Experts of a small language model.
Size: 11 layers, width 384, 254M parameters.
Experts: 576 SwiGLU neurons an expert, 1 pick a token.
Training: a variant of SOAP for the experts, 1171M tokens, 9784 steps.
Below are experts of layer 3 (counted from 0) of a mixture-of-experts language model. Rows are named router (the router's row for the expert), down (a neuron's output weights, with its number) and show model dimensions 0-127. Each number is 500 + 25 x the weight over its row's rms, rounded and kept within 0 to 999. Numbers have three digits each.
After each expert's rows: a language model's description of what the expert responds to. This comes from a sample of Wikipedia text that the model never trained on.

# expert 28
router:505498483479457481480555476479539496503492491508525467455503483468485494491491486454532518472519479447512500520533499448457488490501480491504497494490502490501541523502479499483468507514501496517406504495547499527522515507540491496522484475483478519501503512497464569522490495505495528525515503512498490493474513482513554517464496502539499483444497579481519504512534464546495547508526
down0:510501481479481456537493485504474489492483511458523525509484503520523481479515537489465463518518431500487470513455486510490501531542483508507506494489476486464466505507452503448480492510499453538473523512469490531501502524484471500530482502510497497525468476516480539500507490469514535507481522539525502471555557500505541470473501480518512501545517516491504510499532483503506497474476
down1:491524497480484562506483501491525492489549515499519494469507429472478507474481474485519492484504454490502511501550464473531531515449472515449484494465490525531480508476517489476461455502451490496502504460469540514509493480491425476537504527532508555464529510470473535501542460471495505513493483506468515497542512535447539540489497491495491517521497505509488469502539462466523551478527
down2:534500521517502489532542542487509491474481507505551505515535514478467463516493526488528482526480471522485499506515499504504503517519504498484494548475475469494511532505466487478525488481467497517510508491532484480487485467486507508505502487502474462526533452482502553471486494563507477469524532504490485455524513506467509498503520546476484530524548485495509526496523484494472497514488
down3:552502489458453510529501463521480488511490483504466496528525482526522513529480475483479476497511488481483511490500485449506515514521537489523526512520466463533504585489521534510527520519486492510485526486514517509506456539444508508489477527476512533510506515454465469493526504502537483546514512510446495500489507481457549538491464527450504529509491502501487499497462487501536527478515
down4:522486473493524552497496497530527508463473498502481472502492501526467516484421512476520511512495459539487466508502459503512509459483475475481493527430502538439492522479459503544500477525503528497474458507463499496541487538466511512517520514471463475498535483490520487528543555526488514495467497477463457483551494522498524482469451466534481502510511507523500539503514526499494487495512
down5:463481541518470497466545501529523473498452504500517481512490484493501479515496417496497449518497500513519497506511491515497480454508467482466479459488474488502513484527457506475499511506482541455503490520503492482493505484496508481498550446527509524541491508519519455500498482496510519517527467505537510490528494503483468494508528502481567519511526510479501550531512509469510520488494
down6:527497456467508478479482495475472475500492491441474490457482536473516531497530477496482503483530489506538502464496487488476506543498497504497455485504506502531512469520504486505474524538490520464493505487462495511552548555513493548519525458496511497482486506485500506484532514472469515506488458509481458446495481482522470519509543495456549539533485480524516436528502496471508503499532
What it handles: Commas everywhere, in lists of names, places and items, in large numbers like 1,588,996, and between clauses.

# expert 13
router:494482476481447427523535486478500502478503443496490508467531486505511525496500494514510506555537517506504493471503489477489472499522508515500470503508511562460539523508522504474470487501489445463511524545496558494534496497458498523495469489466524472567460472477490472492527521460516483501491524517495494528493489493509486515505501485551517494473511506476503508516479497484503537511502
down0:511504544466503510511484571511497501469485431471500533520535510502517483477517525522509521520505553496493485473471498534433513527469473449506486532470520463472472458514458495470502501505477488509504528514462513470458481498484512491503513500504507528517444499479494496496504498493501492511448515472513500504508477491480509495498463537509508476536554470519518490527524514506484500487486
down1:472517484483484500521476488489501520487514450600522514500466451518551538479476480508526505465478503538482510523503559522521490481481496476481539500498498530548481536490514501476470501511477491508488486515532545525471516552543495494471512483522513496517508498510431496492520497520517494512542524549471534510511502490528489534530501514483519472479495533484508483511535502474536499488487
down2:486495540494505533478530484474497475495500489458476516490502459499536458510494528502501516456494524532553479496488514526503484546507542498523492524502496551525516476520508467520489498515479462497535521522489480521520496506529508486500495475478521463492519512512553486517525501528489485527473522511505562527474430489514484482465527476491478473459525495504499477513509458485494492501536
down3:511529475482493488477461481494493479505508455493548462550497454466494488455484543515484478503475537460484569483473525502497461489515516527527500515486493532503504509493492505462522525515502507467550457430458517495493525475486510474543482455469514497486495524522450515509485488519489480512477532538506476494515459503513486474512497516492511492480480503519520496533509492483505513481511
down4:516509488541526476553502494490505459494516502512490505493515461511508495498452492477531519483519527511538495483486513526489543495499464500525523465489447549465519467539501545485460467520489490463502488535495497462482505486484461484479517483475493503545539487490480552501523494502501569519478503500449443475485523493499472510561533492493493505512519525500463503507486525504555470517497
down5:479468489509507466482526498512473464514502518510490484475490492474464468550500541481486523547551492547488539500456470519498506527493501541489486543531487528514518446496518453500483530505510484502515521505477533491508435554540503529499511518508507497521469519489461470507497504520492527504539479500472473507519506470488522485518498511474529462490463511529479490446526521544455453487488
down6:514488521458456472537490549527482492511480459552552479524480540482489485486487494477493498481522466529513499525494491547558536446506491488535504441496493450468482504439501515489535444498528492488483498525484475503507524570498508502468498517478463471532538449517503512496520474519575509500585511488507511470488524511559511510506501509490504520459521535498486520460529491506457490502494
What it handles: The words to, in, for, from, at and into after nouns or verbs, as in according to, specialist in.

# expert 20
router:454526465525443475479497494501489499501506498512538494481497490510460529486513509484499491516495512513494492493526513527495492458515479508465459530523534513502542497450469479493477495481524494510496507523503488515506527515509495526489476503499513479523491501489503495499508474482514473501464550534529484485487489517499525504516484521550516488464508510481525526505488476520531589476524
down0:490509505484541501509512588533495507475502526520475515497519519510524500483492502543490504523505483466473503530464462510489495479518524496527523497507481481503473483472445474490507494504490523541506526505522498501508517501486490489546523503498489480480521539494482503493545496542496516499521477488510482465449512534482503468529470477489440518487498456463513494497477452506488520475533
down1:455469514468481456486487534487510537529538507506527465523520493512506516498508462487506500493542469519509534525508493512540532488484503521522459485510532525455512493517497529500500507512510517510497506509483525529465444451520473502489495519506499507504539509505513515487518486502450506533478535545518479502496530509481510489507470495479512475491440492489528507510480456511482532497516
down2:505465514486538470479499520469485522497492473531509472494478534545501513495498490536497480515508534504488508481520444510469540464552503501432462487495483498491519492445460553481471509493455510521478496506500469506569502513514511504477499472517511547536519545508445521527516513475521507484513537471484506516514478537509502476477539532478476483489504499509487527467517501584482508514496
down3:497540477505485472517526507532508451518457525541485525490494494554496488476516456499463509504506538492496479510514533479474493505525504462481474497515472484497487539489460521539511517468509520568496500496487541497502488506519509529446520496469472524497464521495509477521487491518458483455491523487541501510510537509475501493502493476481503508521523534476523513536531505480504487529488
down4:447496528537488467508495458537522477484520517502506542519506545492508479525515476482492476535485474501484473490506474507459444450535476492532526461489526485519484461497510537477489512503499440481495517513483503514492525484524509497538489501507463475481572472474516495480495489451493513487500480489512460498477494521495481506524491444494506465492489494511497528500448506509511536527522
down5:528504495484522484541486546508515536483481489522509524494513465474512515468521495433522531549542517471525491500521482519488494515528546466517480492497486518498450506526524492535471486500508505505476472505453469456462507480514559500532464509505504500472483502508514510469491479501467511506481530518473517468511461513547503468500461512530532558482499496495496464519497493483472543499500
down6:495477494462491513528508552482531501509509537474492475532502519508494507485513469508502477480486505497492521494524533476530500461517482476482471495509484493512531518475502500495510508518507521485505493507458499535491518460495520485468524497507511496503479520496497525478514504525488512515476523566472503520467473483445538471485530545513483478514505508488477497489457465538495473516507
What it handles: Single digits and digit groups inside numbers, mostly in tables of stats, scores, votes and dates, e.g. 24.1, 2–6, 9,408.

# expert 29
router:483481514499500516524540507507509534508505490519496479482493553536452533506501468495524504556459481536495493486508492504479494469505507504509490522482519483458500507512505519480492502521531478536480514519532542528483445518488496532555517496513508453538467519487545515502516482483491507517453497521554468505503525496549487516515486523511491503409474510482505514521539521516490501537543
down0:532510462506509524477523505536501481507539528474527496511508498513502489485531519524506496474501510486525558460526516506481492497492487543468533533504499487509502490512527465521482491498521511478498458463522502532487492487529541509496513483516527515490517473500449533505461501507526516490513471478498461489500500515497487521514467498475572494505543508541477518520516522467459419521517
down1:515521497472530536505475533540510502524523497494483471507518485513498515496493516479526486486516493492468523480468459493487484544487509528472494523494543457488509499491482462511503477507507515483514485487510455457508517512487537507462487446520503506468471490506527491501514515519508507522533529516471480488518496488475511531527495511478547510509497502524471470497516529522503485524515
down2:495462506523519511512543506533498544504510524454526510505484517468482513479472516492553536491475510485514496464527491501500457467506556541518511491465490479459497517541510530500496548451523518509505463511548505525479505524530478509481457517511481513537466476482456505492530431499532483512482474532513484517495463514487505519487503516515479455451502472550530441458517524509502478496472
down3:509481527546480511518485520498509486493447509498490512479511479516506480501507538539445541471504534500481505507504517471476485516508444464518508549483498521478489521543510511519473430508493490536495479494520506501520527504513480486497518474470479509509478508460499534510501503494479454508498519479519473509528480521488498474521513467526515467506496450495473552498507465473457495495508
down4:526523484478505466489458484543505516441542493489509535514505508490535450442451454493536502505483517495486523491473489472450525489508486506459498530503463509499494488508480489479557471461524510487514514496514506520485488532530550454490512473456487494508536475529524509505496499464494469492486546467490510510502525499472519492525502513490497514549529521536438470539498464463482506471506
down5:489506488485468513492492537515545516513484510513520534494485510504497548515481490540505492500497507535472538509500508502535446527552475475478505525521456518533467464477490460471521568498504535480474525527500487468514478476450473505506510481474431530500541485514487483490450465541494505482530469498433467490515522469462473482501496490475471494482516513524504518508502490553473477509508
down6:531481501492512455494549511508473487502509475509514550512512495518503460477539513537490470525516505503483506521503525481474509520466484498503495520488495487551493499509487500487512490547554507518505467533545478483522520483506443464519508509539469494482520493528499488461518509546526488465512423491500510460534536513512475512451468478500518524495491498510477500510455437488452513539507
What it handles: Middle or final pieces of foreign names and rare words, such as Garvi-ras, Thir-uv-aiyaru, Bach-chan, Amar-ga-titanis.

# expert 17
router:477512488485506479496499498502493449477471481511530477532511491554489550479486506515475513482497508515521489472516506485504498499480503501468486518524494506488519499531502449516511537491500488461499528514528504520533454483490499489537501486490466480491492550495555482499480488482560492506467530541519466514457461511520483506486486568502499419512471509509470487469530471520460502464488
down0:534534514491516518522561476503481485488484481560452516430475486477490513529497502528529476458511493523500456514495478503452483537476478519474529540486441510481493496469506496521497518482459479489547422499490524437498492465522558505479475513515468520491508484460506525493555507473514499504508500495490478541504516479539510446550510497533485520483486455465507512484512514516512502488477
down1:530470494480499479506526533482510509479509475438532480492532508478465507531464553496528463492509499528507494510491494508501559514476491528529537525474487456487488514486508470532503513507521514496476520500516515519486498492490524499520530517521544511469506504493492519522478530495477541473496553514462517506488473490444500508486489526510507565508490469493483555467475477467501485493463
down2:524556499493511533521514525514483508487494470472513485513495524478489463514527528490477460494487504478499535470505502477484547513476481466513502458479510449450518520513488501519506474486475458504506522486509502523533489476504518521514483499497489499494484482508501516502430489473464469489503497522478503515517511475492512526507500465508482486487508504520546481530494487544474471494488
down3:494507507526508503487510499496491489495479512486509551515494515546536471474490514522514498485539536500451505487526488506469517536547536453533510472520528474457518466475525517521540499498479524528502503538483507494545494472515491492525498479498531462516473508502466517500472505513453465505515505470458473491471491539519471544517527461498473498483486501503467509479477530496485513508490
down4:509524493439479519501522506514501486500489546457458501536483448540525558471495510467533486470516471487490459516520477512462500511514526541530511519522464458486473502471469461499513495490535553506538494496515498502533502530465480482505434508497513486510513492522464465508489526448505490534488466500545493511518525510460503474457495522491522504523516515483466519548473493467501474510514
down5:478497500486486514476503520522522456482485486497510503495560523516486504469528471473469523511518468502485506511517464474499512502457499505518518479510495553503494475489489491536485475513510535500479546479450495497473464509495510510537466458506513477468479515434476510499523540495493484465498496508517511495516501492461526470506497508472475483527528475502481494495462499483485484477479
down6:499520520459490468497502467545511522492467484466466432496530501471466480460486527499499460466521485515495511491512516514472520514496486518501483497512502534490506500505511485496516491496512491530503522501476480498540529467501476456532502513501494475500521527515495506492506494514466525492498494538488515488495488539500535506527499517519530483480479515470510488508540467510527496508479
What it handles: Row labels and terms in election and sports tables, such as Margin of victory, Turnout, Swing, Win, Loss, Party, hold.

# expert 15
router:501486441509457438536554553491524457536513492491510437471488525504513531443515485481483531493482482505498477496497513475491470545497532488496476491497525523495491515511485529495521458512501458540463527503500515523551483483508542535519520527470504522545449477496503501524488518504531509471442501539511503498512541456497559502485531525546494457472520503549541503525499492512500537543489
down0:474493522518482529502530541473473442503473462529504538536511558498496505510470495455485518520502463475485480487524508488514459519478504505507481475503521545478492519537513483504499466551555463502484520499518480459496518498503526509481504506510512512507507501470482513497470535557543511511499476457475496474506483503492491466476481505488504514504493516456497446540457535498531548473441
down1:488516491494489492429441460481521502455501504499530499515475505511521501543530487541494494519488506514493525498493549482478478501486481529499473516517483504516533487513568499543527519502506523489490510477539508450500539502502501543514541540491492461493499498442495525501526509489505452495526484522483485506520490511481544507472480508482493486473445465529525488480512446515520485507467
down2:509522508486431520482516478521534528510463553473513522496451515497497492459480525476511506514526498504468534475508491526504541497493515537432482451503505549513509463530503516502466444534479541473503507477502518484522502504513504519509430459532495485477480546478474527493512499499484494502500526524541489462449569501503519462543521485566489534471483470515491496442510516465506548521514
down3:502512509532489531465492498509458485482570523541515507490528549483461521514522487480457493480517479511536465477525514499498525487459554549509485503537525490534530516487520494523503460513492488510431502491498496502533490474537462510498505528490481509495516489533496486454511501517508483467448477486487484491491487472464550482506490486490549492547501507491456474516485497518479505541462
down4:484520479512473507493486522480499524518505534511506458472511525437527457545461527479543506525568477472513535471489477455511491495530538508511506471501507496509518552474464524493504539524509515473504476502495484523459528482512467481512504461506558522520495520513501499538496480501434556496516456437512528514485513510509536518555455521533512460477478488499524498490499489547487467537536
down5:517489516510472525471504446455504498493465532534493462522533550490475480461522513499506526511546540424468496536564474486465527512477500471512538491510511529504485459482467481506512478492527490485496485510501489529517526487513518499503506465567508506505522509462502490488481486489463458504508469504505502504502508495468477468522489476542461463480500510511490498495497512478508543512482
down6:505539449503505543525508521524518537483459491483531508512471489471510495510470437507481474490580529486513499480478432510500477521496472498517454484484529539480465503508495500523522515523499502450496488473493505516527481470518487479518535511516515525516537491545549481523522542492494473507508505479483484498480465498470486527508502473504478515480525490438490559466462478546514502466499
What it handles: The word of after nouns in names and phrases (Court of Appeals, rest of his life, List of), sometimes the, Southern, Northern.

# expert 22
router:518464473508510480527528518520489541529515508499531489494487523493465527505512454469486503481489500487493483529494510495502524498510499512484511539469480535483529510507488569478496508504466518464434500521471540518538482499513531515505501501482521519478509471479485498540526459500567504514541473510531488515566487457496539516463537529458496492504499512473525497495482499504521535462491
down0:465500469471529472483465505467514456513512482508453517450489514473526486518470527484493495498456475530455483475483519464481492536503522478473497487512496482549511489529479525500490570489471510483539475521519513490494470497481541503489459483503506526508464494496500502497532448512505486500462485525527463470552504494509455494489482518472492504489507517530538506502516529500526481500474
down1:513497513475507505481502522489515488452524477522496489513491517457502460504516493538521508516458495510490495479559494472504483502497490502501515514449480489546477527520461489541490511535546497520499469487476522489480508498541482572497501503516492472538524539514479485515497507469468502521519537479509503537507505493498517509521508520511478508487488529523520524505507483472531510472497
down2:491528527471490496476496471512532507493448512475558522504513509504517497528482531482499449502454527500504489522510473497493526512479496501527517527525538483519546489471525438470497508455486502529521501475523505479522516531502502530478505506471510454508508506513523497490507475447538491501527485502474535456493477539502502512463487474463499519433510493505496510487498480502511535517506
down3:534540535516493500524509494472470531510554500488492517523468495528474514464509471495461520497510500474508478519512466508470522492511516482496533495488493541452489547499442497490492473518520461523489525469517509499514521505471512455540475529517485460494536498457519510535492476519498499477478502496490500506478527479486457519538496529533511524498519512464527524496509517510484460469486
down4:497511487514536502514480493465500469488550518500491533533514522478540464499498493529485532474499504492464473487520456488447511498461514527548481476502498521498520540483475510484480487497488528523493524476480514459506478429470445537488501501523530487540499454514486534455487481486468498542523459502505518503462509503479503467497503479471486515467536552526490478514517539470504494491503
down5:512491471483462485461519470485506482531534533493492518487510540496505449529516487491531460489483499523517514458493519462470532535494484485475508494523460485493489487488501503502523498530494509468520494517488550499475515507521515578519514513527495454507504555511465509496478517564487485516548529484511493519494423507511507484498490505510536509475487505491482468491507513537495526485484
down6:497469516513508508536511489487526512463527539490505517497550520528522523517482538503508571516504496492483510470538521518501500524492541514530516482554496520468509472509466534493516470493528504528483511502463504505487495493481472509490531482488514494538539448515506525471470538478445501524516430532495519514451534471514482475488479465462495526506511485469468534449460439545522505500495
What it handles: Possessive apostrophes after names and nouns, as in Man's, Paul's, school's, plus odd pieces inside foreign names in tables.

# expert 7
router:517472498458515446493515559481483496522493520511527486508499470493494535529486498465520500481488490495494485514503507502529459516525494533500510513477477532529506486502535506501487553509502524554446458508487451525533479516502494490512516494480495524524485499495492504473532499506503518470486478533523480555530499489505490558414502538499553502510491502486489478486515491466509479474498
down0:506515541497509549525490486506497534528526485510511536527483484492494456490492525567522537469463527522497540526524516505488475494552514471543480482481515497524497537510479488502484481480503475493492503528493491487426491529494503499493493528515498505521539502486521501483521535461476481498547475490515454468508511523552506498493503462486504513527500502510537517525516510479484492494490
down1:489554514493524506490513497490510485498508516583501515451495511506520547496488483490534467511547501481503468516519477522479467497523518488500447493498430556473465490510480544506501507483463498549487488550512489482484535478517484464497510523470463460512510539519519506489549490478480507465452486514493460491521487494524519515501521496489495509514492474454542501472469484499507463491485
down2:478483538503481500528485461526484511470480501505493498472467520475516498502480537485554514508512540506511487525519469495541503485529501467486510487473468498486513509505491532535516442480497450482513497486540516509515505478522471497456520523505488509475531484508529486542542488534477467505512484510494534503550472491482509446504484450507480491485491509468484484483544496488532519506463
down3:507530494507469512506460491477467523526525500452462513479513485486483494520566501480500527536487528478480495551504530487505467469487456508555476533465445504484518484486518465459512517484503534463474488530477491503472488529552474503499499494468493515474510530506496534525473455516504536511510452485511501522517517496533482453484524501463538505525446446536486502459515472467476490547545
down4:492466512465499500492487498473531532480485514532504503524463540492471489500469477499454485492517484544483515503484500461511553474465483523498494479529494465512491497542441465476480490498471514495482475474511523467513492487426489494500525476535479505497477510486499509552458497529514515522550469485492528527510503497526487495414540513515513511509496468462521501486479545475508529505497
down5:493503525494472484504525521482449508493499522552507503485491506505492472446490476515492428522501461513510529505438544472514543505492526505492485537515489547457464465502532509556518505533485514506505499522544501460560548511539501512497527488530486482528477529525478485536494480499555496451481486496508544479508492489522499499468494544461511517523462505486537513512499510503481498495481
down6:476501522526480478494514542492487548449517509488483513518507489453499496518489522509446557500493470475542463465543500495555483501517502484498516535476485547501472473474514483508464526475478508504536498467483522479522495475514493503509542525468506487548471485480493498488482495535517539441546526510530491480516478496541490505516527516509506499503466523516494503494459508494423510456489
What it handles: Infobox field labels such as Born, Died, Preceded and Personal information, plus the first word after a section heading, like In, At.

# expert 39
router:465474449523464498467538485498536511513493490486460503504506520498426560497499507518498490498523537493509474492502528501500480496528497505485508527538500498498488560486500526467494509501491478503526462506504504586503509551498471519509502482474478480523448483509494483491481464519516452520470509504514477490493506519473519518534472489501502478490507569491513513511469514527552502456510
down0:531497502465528488505472490508489496525503484455477483534474464479488468547508491500479509525477441539452498489456509500479492531497498503504509481462478535468490480539516470525492511500522505511508463534544511545547503474518492492509497485507519504484486532506461447475537506485479498490485528513487511483529515482535517473481526509509500465493525493497494542494493488518518435503461
down1:516517472457509521532490514465495515489484530478509502549491479528463476508529446499473513482462512510505538491497463545525531500483556460475494467516536473509511521491489479503530535479488499497532474458532491474465506469502512538479513503487524514491464489515488483503512478564506500483488509486535504509505489504437484466535535506519483511513532494500494467545498437515509483482510
down2:493489452494485473482476486511501536519508505517474496499481520458523463505482525531548506499546512512495497507474519528513511510507482497529509528587534519483530522471442481451466481451536485500563477463460475487474509488460494508511473516483472555514471475484457455477456485479449514530508487494484481475534492499479477527539474470509502548558484472476446505480494516489476510481530
down3:490490476485480503513531539533526499514494497569477495498483517504471471471491528442531502487496541535521499545519525493518477480508507484510508544498505525458480528462523493481501496559518532497453469511517498514481522470532507531521505531502483461476473465482491558479491500503464526520515465498472419496496526542532540485521516495502529493536559484456486497505491478522471498532492
down4:491480520509524508474472488498527502494540486489496497529451529520473483479511490485522523538520536482481468496520516587442530491487503510544507505515476476496490502514501475482537519524536500469516506517501483468474509478504487454469481486519519468492467483482471514546499499495467458473478494485497527540511489512454514536477493492491473505471509518491491498528499489516502498532510
down5:458451477537499510454539485486535510485498486536513509482511479531470502471499498459493481510520537515484482483508499489528481508514536482485488510500563452511434458523537487479531485485521542491516524511486479482524538492516502457480478495461522502491526482489516453540499481488469565517494532515529551493486466507482466473536484507524459546521479504504530515512495464499450533516490
down6:496521502498504487514506535497494558472517507500472524521548559438474528524510503502509532511487484485489473481452555501491502494530494501474572525454484470516487512466522473495479501510459556473493508497491492510483499524526508528470479530431483474531490445454517491494477494507530498510478533483487539481464512498503511440486500499475501557517489564483488520532487498512521450484501
What it handles: Two-digit number chunks in years, dates, decimals, coordinates and table figures, like 18, 19, 17, 06 after a point or dash.

# expert 30
router:464496460531490514526521539508497502527474491502509526476469471531505575479506536537504533508537453520496495512485503497535497517495494489505468458521473519544506533495509483471514530487516461485501510523480496549524524485568514479508495472506493547501460487507497469489576493493503504513497525546499490524510512512498470536499435506503603490522512510483516471457482546514513514486531
down0:497492504458473489520469533472516510476501518515469493470511508524512524458484501482502578519512491465484504483469494497501540520498500472534464492528479502501520496486476499477533501494516466508483510523485498529473524530536499482502500482461513499446521490489488483518521460497474503505543524500488454509509536507485488509507436537524473519489519484453456532467493461479541511530469
down1:522480534526476553511543473457547547465487496538496484544478494519518498505503464491506500488506498531502523516523520450510509465502500495538512457473534441543473517544536521468510517510476495493529511471507491501479502504485530469506494509499480499495485479489491512487471480493512497516476472490508482563494538503497523497512485514491510519519517510523496498521534521466477488459478
down2:515446521447497506537514443469461459499519491494522491517498499467534460452565463497520497504491526493469504498490497511495533479450511482517553507523515441474462517514480491533457503469496495488491507485493522491482509487511554479493511529510484491521463463483490500478529485536485513496488491505512496481500492460509480503507459502494501479493502512505521519513479476518505480505467
down3:518522508501511527488565459484488491547539498502506504519479517509496520535498502555499477526490524514458494452510532523477492511461502508555482499467500518522503479491499471508478433490498516482493538521513460467531511483501492498514496458500500542508519495490444426511472470516502486525521488441503524503513462535453464566475517495523531467516504502511521482456512494467499529495478
down4:514470518486520522483530522506502515499450516474481455455479458505502561495532507532551518497470517539532510529468472485474539503518517527536507488511500485518545462517549518516479467514507524521526544495503478493484546528516519554523487497503486510503523453499485483500513516521468521512479518461536507467509513486450469507557493468494506536504501526484505550499515511507516502508490
down5:517472501539532509496493510523516514518479472481526543572450513452500519413491467504495507491518465490539494546512481550533537458497498472506479527546463478514489509488552454476520494495488484485513475491497501503493511524484536502518472485505505498484479519539519498522493482498505542450504502509524464501463479493511556437511530526500498488457475477521517515519524494505519499468537
down6:543504460461517525461447504431483508500521471474508501477517509528499478479489459519513519476479529530496511459501520486450506549531461523497503504458514522528520476509524511499520488488485538513538512496537522489514489479485503502498473504490540511456512491479485499516487513480483475470503493491479513470510475503510462532520478487507464534490521470536539510460481499500527478525473
What it handles: Common nouns and noun endings such as years, life, season, education, University, and ation in installation, typically followed by of.

# expert 2
router:486511470502490492552504499511519496543496492523510474518468516536537539509463500516510489504537469487456527486477489502514495475479531512511518510513526543457516532500494479488498513509525503534490484501501491540558460499513464506516458488478482463522468525503498539494487500521493517506469490479562464508494481473532502518492470482526517470513471539420520526465497519495516539499496
down0:497526528498548526502509521505514488533541478472530503507543518504532490507518502550484508511497470482521500503489540502569481484511517485509485505508511514546467513523509519528405481484496479489570493522487535469498492476489528509486485510550550465528520499510539464496528502501494513489493511536482522500507485503536543472505492543477514478504480487479524461517506493466525512513522
down1:462468493477563493493494528481510495518480490515488538491535462512521506484478491534500491522497541535545476457513427495493507489525530559521519502505527491492478493494514499513491539493517562471487506494488497526491482511459514467491474518480528482504532477539502514488486519545499478518528466516532501491537530522483461503474481496501519477493514553517499501542497511504524475521533
down2:479535505443487510510496500496500500512475461524517485475492510453494511499570485441509486505469476536500485538492542506535530516512504453491457527480503509465489493516517555482501533455491458494505517467459496520471462512490462488488496506475478460509509499489482501557499493526473466493504531476508495534484481506549488502516509540444504480456471478510536505454474482522478481509458
down3:488496489500501513491488511513477502552504518512561536476518481486530441500539577482503472517502531521506524506451512502503512490494481509523525500479517515509520485525498542513475498470486510535540466528509513443501479484511485467515517482471501535482507500476557489507503522500534490519466524497537463527513523463462523499517533518489441481535508490524503483528493497516459519547506
down4:472461467481499503484537508503537486491504511549505503473498512455478491537517497538541539505469495487501510485475464495460493443517498512540469505521506477490509460534503522459468506500512478456495515493508510493472521466514512519460511489476492466477498500505519498487530467518538511518490460469499476507502532510528519494500502508470480517480548467487541518492486490525516489510467
down5:488492506480492516541442523487487516488513505481504517475476462460466501541518481523505535482480523472496498505524508426526531556506488522525519464490483507529470514470502475503503528484500469491475479473459518483506515522510479543525506460493524493557448478457501487497487507480473549519497479512538500484496504493462499490447468460506512537486478537489526482491499535495533515537496
down6:487490508474525494499466567470464509486539506499525500446468512473490483469495493513543517507484515516516519542480514544531464502533508519528519490520508503510527467508503484485516497519492461504546517519507511548466463493502468499496495498451534483505491476486502481507494528519491502483490539503522489522475525444512542508499520535494493536525504505484445503519489510536490506556507
What it handles: Reporting and belief verbs after he/was in biographies, such as said, announced, believed, plus the opening parenthesis before life dates in article leads.

# expert 3
router:516511528523492461472541468511503515523523490514492462508507499508447508510456514484465490499513507483497511468432506510505485479527510513500511509489492487524504506472528492483502502518511484537467512484497461533521504523475504456519487459465490528497520566461527489492503442464489509490518460465513472503511506489520477495532504527498563467520484507492504515464488513468496486511481
down0:508508498483554485488494469514523511461505521517471515523550540471540517486519557486473530489489553524436505473458458493489508504520536519522559465496503525520533511545505497473525525483503502505549541508515514532551522491509522468501529533471499455505450514513488529497507479499496464519476444464531493495517505494477496549505497482491472497513519475504492505513491477534530521499495
down1:530453490520461486501514520518516553486538504537502480514543487468490543464450500510476482491514547499480542472512547557495476492463489495494476492469527536520516497483492487450470507486487452518482520519550487530523461490509511506503439526505513485522519483522495496510524472523486513502497526535431490460501494458492459498566513488473472538504486509483528467510498517520485508464459
down2:518486512467479475463471465465488505510567515478476493467509497479492506525461452492528493497509488474526540444542528495482568491504486441542503504483523485465502553484478472509524522467481481550474549519491504499510480500469473521499510502522512528503480503494516493486490515500478468508498508488473527524499488465522529480467489480452466489514453533465478535461510510509521488544470
down3:512488499485518513498504529503506517494491532448479495527474529503437534494488472499528491491529507504477491535513506480485507541469505545495498476497487454488516484500490483468492511504480517482515490537503452481489492512459511488495509491488534525510506540492439471528445519506516476506488492520506512520511499511495485536461466477483475537498489487467507503516503531453476487505491
down4:511483463494481499514500544520501491443493528482492509516530465508533494492463532492480543501482500449539488470506486507465538482487507516524511523461484485529559497471487485480486493520456531541504479485484488513565476481477484462494534496544513491513480493469476489470494462541517527432537521521491477505514492532454530501493497485500526521495529463536514564477527501505453488524501
down5:510481477507472477462487477524513496454484484513516534488548462504472530510472537508514532538548518455522517503537527515487510501487492492517490483533510502488516530536509477518527502510473468465547487503537502514519498536454539525497474462526487549489493447443499464514550493471523483504535517487505542475503532500475494576459515473503529508503503507483508467507532471496542532504503
down6:543483487485469493541503505505496531516514527550534545523522469490471485526482464502518508476467480520506525494520524435523505513491507490516481501544506491459534477524513524527463506527458510485502498509487469481496484504530489473495481526474460505480507482544498485522407491536517475512484513505540521522499474492529464487473449520476553437483520482511433505526483485465481485537483
What it handles: Tokens in species taxonomy entries and lists: field labels such as Binomial and Genus, genus-name pieces, author names like Hampson, Schaus.

# expert 34
router:490455532509517492481500472486477495495456518516523506513472536506481521541519510509532522530491518478424461566483562489489463500487521490487484495521487505467494490475536515504511482497476465476499507535481489524516522506502494473510461536513508483522472473481475534484533533510488527523503508542503480512471473485488504539459418512510514476482486507494489540473529513484469507486500
down0:472501494551509505516495529498513501491502526523472523468474512514511515535465458456504528515491474488487502534535494528498488563506449517534512496507512472505493551501481533495471541493470486516475531518503537465533540483520505507503485474466541539437542485518498458517509484472469522485473519485479506508500462504521492488490527501478525528477486499489508487479464487495479492541455
down1:467507499505471489476451494536475463509504524498515489492481485522510485495521462528514488485532470531458497511507471510505516516488483501458500479466494555478516460500516464513563512479487501557465514509506476498509459496469499549535483460539517528548512456501490494500490509477492534508500470479512463513505486485509524503487492491507510485513516463533472523514494482529538480505504
down2:473492537476459505493476478514470507532500546513499492509511533515487525454506488523500520507494485495461549480475476468490542529466516522506488502472482504470493496506501480500494534456500514528538515497540502468517494459454524524532475471504518494517505471505485491482458483480486494509480480432545484494521509491528490506480500484530569496488533482484523563498496510512510496495527
down3:525512510488503511497481562533474523433476489537493516518455486502533520489516520518459525463529482463496557504500484504519515475502510496496496493497527482506503500511494453503511475492448544477505480510443503538501462478488502523526476491501498464503504520475502451465508502505504527480504471536454535507519484520532555500520496504509504535466525510475456510492504489455503507481568
down4:534527513492504487503513516512474476488511494451517552529515521519506518475524518475535476502498513495527488496506509498507482517532476531480502497503495484510458503507473516484530512477465558537511493520514477480489486480471452481538486513469531545513510500513508528535455472503477466515447506526529490526527498530468495482486493506484478529472510499518518492498478491505464490515465
down5:475488493498473483545526474495487510477500475548497518500488522476503524511472474525459516448506492519497472473475527491526537529533487511515483487479479515484511517503520508478509487473552526490501482553485489495487534509454474502504463461536524496521541492479525514464480523494567501488541493443502466506536508513473517543489455510526525499488544513489475503501496519521510520480515
down6:521481513491484480476476567508432443477447501481484505494498502478480499488472476483478488453530452516486538508498470521504549499518522507500552479428494500510519473500471523516493517522509519501511488467494517504532494524469536506480510473509511467459511509545539516513440456486477513526465508496506494482507530497518538519487454531477506497492493512492536484483541482534515498516514
What it handles: Words in proper names of leagues, wars, tournaments and places, such as American in South American, Cup, Tour, Front, imp gallons.